Weights of a small mixture-of-experts language model, trained from scratch on English Wikipedia.
Size: width 128, vocabulary 4230, 21M parameters.
Experts: 128 GeGLU neurons an expert, 2 picks a token, a softmax router.
Training: a variant of Adam for the experts, 3959 steps.
Below are experts of layer 5 (counted from 0) of a mixture-of-experts language model. Rows are named router (the router's row for the expert), gate (a neuron's input weights, with its number), up (a neuron's input weights, with its number), down (a neuron's output weights, with its number) and show model dimensions 0-127. Each number is 500 + 50 x the weight over its row's rms, rounded and kept within 0 to 999. Numbers have three digits each.
Before each expert's rows: a language model's description of what the expert responds to. This comes from a sample of Wikipedia text that the model never trained on.

# expert 13
Latinate stem pieces
router:532437500471491462562549495481448577479487532544513471520524556506497436494417428453559451485450464482457457566545538570482563359547484445546502480606498414624543593574471497528528470518467502468469461542548405517499552529531483442522579441554558459531531539468572472565537446438446401550558435557494495512525415464506426438425557419435513461536467437506470584442454538501474481531468
gate0:564536430559454471486499459492401466540475508518552536582560490508530425546574525616584536482538623541459506482448557553504490465417507480564460463462499421565509565488523384488480535419479444481496586457574495542493455500492595496439568575525432478518487576453455551572529521436559494440496536490528438503502469546514413499462488391417462525539495489504472529522419431506500517415592
up0:546507514475372533551573493459452443456501421456477539513525539424491487420560391548510342536550479463554564463469533442554518546493484455588472514457501557421464450584505510537482463414517504525466586432476453503535470464506598563443545459452452555503430467497475492554499533520438493510511559528450576482453518518465497550386480454418513581527534590500477512585499589497505557479437
down0:506566576482479490419540550519557537489467498450487460457581444460501425327553445464526457452508571516488516450465455517495511452521515483550478500418525581442452450525522538542573391530565511535494515430514553482460434492471486583498560473460534498458524394478494499498465494588451584558555569448474506612574530459486501454428447527536414528535453583509552458576565604462472506532544
gate1:455463543518565456493463502469507521451484479401481561413491520467521534566511500507440455585506363581519510493397500450570543518487434446555485531479530450526478559537438477506520467453583470593444443497485544467479521378576519477504473502457521482517565466449535555445539518623570475566517570497618364465477569532429596495467530483498449458554496562504514427575517518549479451499475
up1:525498475498474510602508530498520510494493507572450399487553546524474546509518469551571539432480514465530531513601480555457473485463512539482509422519447515527570489447510479509402564578444522496463479493436401616554551603416425529488506446560531480400412562477407354437400505473465518526504491515502541562457517495588526424481508494523572526486489444597532528411446523471529565462518
down1:548438445443516527586579559540447519497474427506482490524557482577474481511457449466472547488471492536467509424489496505385469508561487534520542484577415475481662499502456514567452580557514517446461631424438493543585585525507578567443535518449505593412492538510422471588419515447516565449500538537529509438461403500533550475463480471459517491465503473535490493437401475472536504504570
gate2:486455431533562605462573417541451525428436464420501529551567480538419569446424477548496473499475408478571527481582435488547510484508505424525481510548514528442521512467520567532484376598522483458464501514516519484510406479517564520571443496438489549467531441474491515483535525612519502489460580507477558468577565442412557502373562472389562544498463497501521525532554486566438521531436
up2:593512379492609460592585483458465442557516504606530479486498471528452517555450567544503415533543565584509447574489443540570619430448436508408590514517508460520525488505500501509514493571469504478443486537384558445471539543432431469511406501526520492395517522492486477503580536495457455514509511455552524544552421539513552482491525526524472550508495498485428455432444437529579439452562
down2:543578504487516485524643488499484514462495465506495475421524485476489412487438441544443473493541507470515506593573422482498532503520402472571536432432505483428506550526498577509559473445446584574401570455488579487555483582577483484484480508579491509540494468382447510531485455538593517457420542482492514547421547574477531537535498398419538558434433514513400578455505523547416492503481
gate3:499495489477586431345537502567465514466568430446549572475514516512521456432471536490425497605498438438473547436492439409538449539516533565568578439501563533465474476564501536490594461462526623518571533466508551536536490491620528545474519521453498446531513599567508527548518474565537552464512465534422462469536454387543416474530470457475495453442479519462529513443575465491519522477416
up3:409493546537452533563465526485520454527453543538413441564481540561434611457519508547521556435451449515475478463512591569495458553607546491389438608538392500475552479499559428415499507504472519518451502602577455452417506481432438478517434458476457511517489530441480475431397588518541485451496546559528505484493495591440576536536511549446499491492524543482546461572460545478478479591509
down3:394421483499446559476494439508489517561416509477468506526564509486544619493543563594568540479548521593547533504491530505466512467395532447484523584460592356543524554486468510434511499524480401447384465501431456547526419490547443545497398524451507561452538475520441496510450483463450494545482506557499550378447526550503553560495477546494423501526537474540541490593467466525482488472578
gate4:376523562487423598614550569461515433462561535517510476459446423535456494512597501431572563570479474554495438462591574485455489484503505510398510533460448603498470455488388549505526460417519554511534509497426541560489457476520557508488489463450387550433503532505519439413495480544449589557470488528429508482504510527515558587490467502488500477555474535515465512570569457451506584425533
up4:540454464459554398457486498469510581512467445432452563501559543515518515502465488566497379356545475426427537529465461559590468540520498545607489503512545403435512593428602498500518539504505548490463509472576421464547545498482392466513504499485564498522435540552495541569465557456584514442518564450559448463512482505514500428504472539535452615499523511466547531487422584552457432517488
down4:510598481482590426512439478481532486498467405433455434542601531508521461477447550496470532531501512476465476559451449533585471605447453462471494511477540448504550525482487488509493540605544545597493517454556419495510557485443398541536533550488517417458577509577433539520598466510438475384474504486482499499523493499472516506572516553529443425391564504531608489458493570556483461439378

# expert 10
Verb stem pieces
router:501471501471612445579500491380459433456502481508460411568524469522482415534462506486538479532514517450575446557592502506438557436472456467557496427497492472615536528571420463459478560568477515511479478563539456566461544517451491546448578430531513468515472548447536466508527578442463409516416552421475479539516526586506476474536501504491457519483617425501411536403470512507525584606538
gate5:515474547353425439482492497406520534472547513505412475435490554461559552425455495604520512540577462503538475537509583499420504469572502347599547460645401480518526641457445517571483505476450538503589523520554536556529491492477525534589432493481489508393481554504499450514460514535496500504475526502495498509552470499485488450520501484591481482516503431512471522474521612471523507480529
up5:501472507388386370508498453424505522477505495484396449534515527333608573425522586564501567487575515511514513519528552487416456523538492471534555501610556508468542552457449423611550507535506508514535519505570540567494488535478456562593452449480475441412462542517484502518506513533438564459491501453460524443491482538487420477512567524563504503452562436492411536510500513517498548469524
down5:538541532472492458442535522513548486552572487487490599428465491514559586446431479483491514518411494535520566533482489404465572492547564486508492468571493544550506444391495525587470547500423497513557446502418556605504557467570604429486477565520489498452479524563494460485474607416521497434543512456418435572526470471421467458413434607515498452533401551447553454439537561494475502465496
gate6:498474485556523509480430546559568500495610531472449543432512528482461529530498459518518629622607424488436579529517418553533428466443457504489512466512568452389407424466502612476602581458517451513479538475437590469523507458441511472440468451510560543503490468524401504510483572471501480524564495503482544488564508510517532475484553591493556494494452485523462411515593438543477573533465
up6:465406554507421499497434587560518510484447615547437498496544526473565525525434595520482537460516559552549512494425475437448513521527581498399458548518411462478445517503496521598538485475448476395446431513571504508532596426477416491557518486485512526400481603528537546499488482468443463499488465524474519485531472404440535468480567523624492477483404477408469477514566467553551502567553
down6:455464504483540601552399428579496542526476460464508507530481461514558421485459427492548464463492580520532515481475515571418451567536589574491437509387571364458467543520432522442512502550448573510360495553455435531522560457447476480538509526549460492489555486463534509517510455489558531530474499458593518457519504451577467574469480537474521509470514440587455525490487494458535385635490
gate7:465503492577426474468501491489528571619486593508490521491521413511534568594405462488541541403490495534570461475544547550458427439466449509470488471558546459489511510505566564395526514468447524457511436546520397556501478513458451567614443377498523500531495490650520513522513537515458440528585439508515453485515516464473515505391496547492457516520458514559459574559478532588517418439515
up7:456433393510602510463523527535515548502433501483489532551483553606402513538498458574465416505506513495458488555536478566498541414424461348555543538519556438477491599572549567457490514496456551509499455555515409481494429512481375421445478478540592553442491446521394467499431476547484437454556455513540514450511526518513491485577474541524552437526471580522496537506495556517530467415465
down7:587537454562568518472537530544457476409524449555522495538409478591551468595509519548427470473472536460516556546536530434466492526451523522453543524576464306525524436514496484548475554515550428447515433442513495531574519447582443450477549488540396446592499493388469472613471503449480470485440541535562425445540500536539401546448532493517540528506517499532496501454483518563434491523498
gate8:536577516544529528510523588427512591476494505558581519548608457517507555463560465533505502446466511500555483482529444572522487459553392557548395440539524498427538513471501439358553491424399504525469597463518462471463421448468570586427462523446523461529474480480525417456544481471496539599474591524522465426486561519442491549527445496476469501494566442420563542465479514469411486546485
up8:501512464467489396429465488493559516500493409500460434398486501529514520625429603603477525403517475514591610529452508551478490589603467569466501507460519517439524587491482438507471484455507575499539548463512407536385467507509518603535514520533517464416447519481482472382503578489599440503473428523547558508524451504534450513584487518543501571460529476509505457460497513546460494486547
down8:496548563522460473476450549518456603518454458465547530467494532454501492531469516459513526392482570517553484543365456525385566593429535492542483495582607502480551472400443507512491542529584472492576450519539531481460510469513452537532474658549435539507443535466488486429516523407554487533515468526595451581467541483485421502553457524486507490513542554481449575398435469560449483441512
gate9:420467489544517555468421659605465585497494537521538460513485533609477489502500504548470545466458454557522549445442473506468564484578429432486444539491448460504525517466451513415557564516524431609482499493577544462550539499510531461467463509478452511389402549469494439490540349536546474471521558534546456508548458525465418430546499392504496509485517474517579513499534539571519487551422
up9:476384484472498501444457473518488472482383481531542480528454514531550372549511526536541599447492479539476622497480538500408583503543571463505471561438490470434570542503472406467455594541416494468449455526512459443528533540479581436463560555411463516447546509441586535479471488502441520521496531540496460566483502538555454515558559443558511457523607442489522448463492442527427385550451
down9:476500444500518544489402353520485558508499442469430490560510483496423501527470563471484522584467497541440447539529532378492546472454485551495543478550489474443430512474619536496568462439551499479518519591505585442515437444588517443475425488504496495464472540506462545512567565521532468471441438610460594448622531510518530472507568488571502504518450500387614531567507477422478467497494

# expert 0
Math and science prose
router:538511461559395430492430521496529470485545541435534557447449400581504584465494471563458510516551457447379506433494524445527519594482539458511506567515522494504483487558518552566425473482512578468563438490486545424587479499508569508603437561562469481428525408531470434487510576535438573551430424494519465496492552482522596504452499436444491460580493572496470418495531548488582434445463
gate2:479403431514550378471510535504469520518515557451489560411482484481455554492383477474553481535482527418514558449578462485389532518546575483526544453487514473459561498562475488461447540586497518410461499513533543533518500462464540541569448490428473500540398500459551469533537565539474429517468466547381579496504467484466525548477451553467486483522515570576416546397500597507567601584555
up2:484491421623478399411540518496545533452506535409484461495452529470547520448489515575465504458551571515544456613451449484468481559575528463518457542464543486486491451543591500449512412509551472446596561485577516623468470437542461471487402490465500502469505449487495532485542485451481454412556595504388568432491561500496468535556457566566518530415483558569477470434501502476481530535407
down2:547498556470489494528554390518524539439541493555503347518511646466549510446531523552504578544553399509448497447460499498529466498499477448534588595462441538491492496419520478617475513557477444503476447478521561417438579475538473486438606557473544494450533413481552505364453562504556501517504468432501496532479559498508484424494557405509509539530550475537525543536466476467432477445454
gate3:406475523441442548512500486518489490450491517431553474527485488552545480507519495507400489457535434498491512481513429547498528533499516453459470527496440491560544541642486517405496522544498602400534406444556497486442518497562524484393528478490527537461530449502512459407601518543554555473407528441484488495424465541467554529650486435412597579503480519423542486487571416490520452590456
up3:533498483454473581502392528499537452462612487584541526440404558402443550555501494554504580463448510570511500464405552584522468432528471498465560503465433479495538484460547478544442571427507435526494482546487467501470488490532570531563438510529551456534540482526534588463487464485471506464626527548560489515456485493541487458434541486570480478514365540579523533492446536623545374467535
down3:534544426453430496488455553488496487619469501470470543556557482612469427499460490500524561415519521480589487513468582481464605537466443462463610466461539502496566420428540543590501420493428497430452503513491519540516441490566483527532461542536490489464518508497481517599482448469467443583601499496428564527494501503473483429468504435536424459547594459527498521613365509424562501489476
gate4:525548537475551468573518550454519452569538552590514522497515496403434590422595561451440557560509541577524517439482456544553529459411525534501508489523478475569514540474394502474427526481523491530464448516456422492493445502395499617416481484530494514566533546509380459549497434491519552464499508475526499366524488507524545510552501512413421593414465480468453462515535461582571459489567
up4:513498477533427341529550419484489525463525476511524570469519438378502489450561480494528502653533470423503471520505489462469511483363532440480479493538491505565503454534441519441481440533604564403483373469448534430563414552525521607519519517511485496466492540530462516521503478386473532543505523516477467521523526474561574483568521457426474567543452512486455488527502529611570500515532
down4:450490459479443538368481529556546462611456471480522494526474484511531400548578543535437492488493579544452453551377403499456490502504502526510521488492507529491551465503463465464547444580507453562560462470456502543521550557501481620524472525519554536520455505459478481554474399468449495421533449528469554543512472552575486631467477469580537579430448520575434499533447469355557551475467
gate5:570477483496464455473573457474513542459422586522427416470483521496469495454473495393578428549542519487466503535602576550413578501529595531518427507462549446578537500515503511572525377456596551462486434504495567543534618526521393495495610488491511484394481506510475435554480550519445513525547494436499457465445516532447411444445571476540491489480476454517549509548482589455486529541479
up5:434537512479510504463541458489387335423522415451539464508521426501391543542516458620467572539476540456512495499475525564471545472460539488500508498526499478565505477464471495484522488475552544475446555538501525425588420517657626472564459454407503546543567478523524543426470496410616542494488512468578556558456535471521486507534457561519534496506531510480455437473522450523500488451562
down5:427510522501518447418556538451500548487512441453483471542553506535455411477551616506472523487494483520535422518500544535511492466592441511535475454476531512524500504406507597504455598453516484425564583592484584534465486489546497571543359514465551383470420609553499630448483507439486484495416470482503497492434515490451462417513466439548530494488602526449581538486535435478521515516467
gate6:505478467550531440521552395498492441551457456505460450576557488488485488445525488528498479464439431487536521507467429460500502523509495411366507383579453468470509525517513561538543461562456460461410483579555519497546443541447503477570395560477560521500610601459472451550611464528484501470485477535485567399585575493396493577554532549521484535424552541538536487488506552536502568544557
up6:551374457408535506463541492477440471458465495518480414516548492521626491569394547480572582390532578443566549506500510460508476580501444493482519514549538489497533537566428434509462529524459514514497483500516504471501520456510494570467405544492618555507508557449439511468570437512474459431626539491427530613485493463505506564414543554561434497444500483492478467488409430501462439511449
down6:486434526558429326551389389482492434578451550549453436511542481446445620569503454477535488551506510548393538491537510434456562466542477516489525518520549498418600459541454574518496485569462536502601482550537517529596537549458516541534494476584614433495458473515492428417517498531507492543501526540481498514504491527556461511432501482472516432536510563440516455444552459467482524550464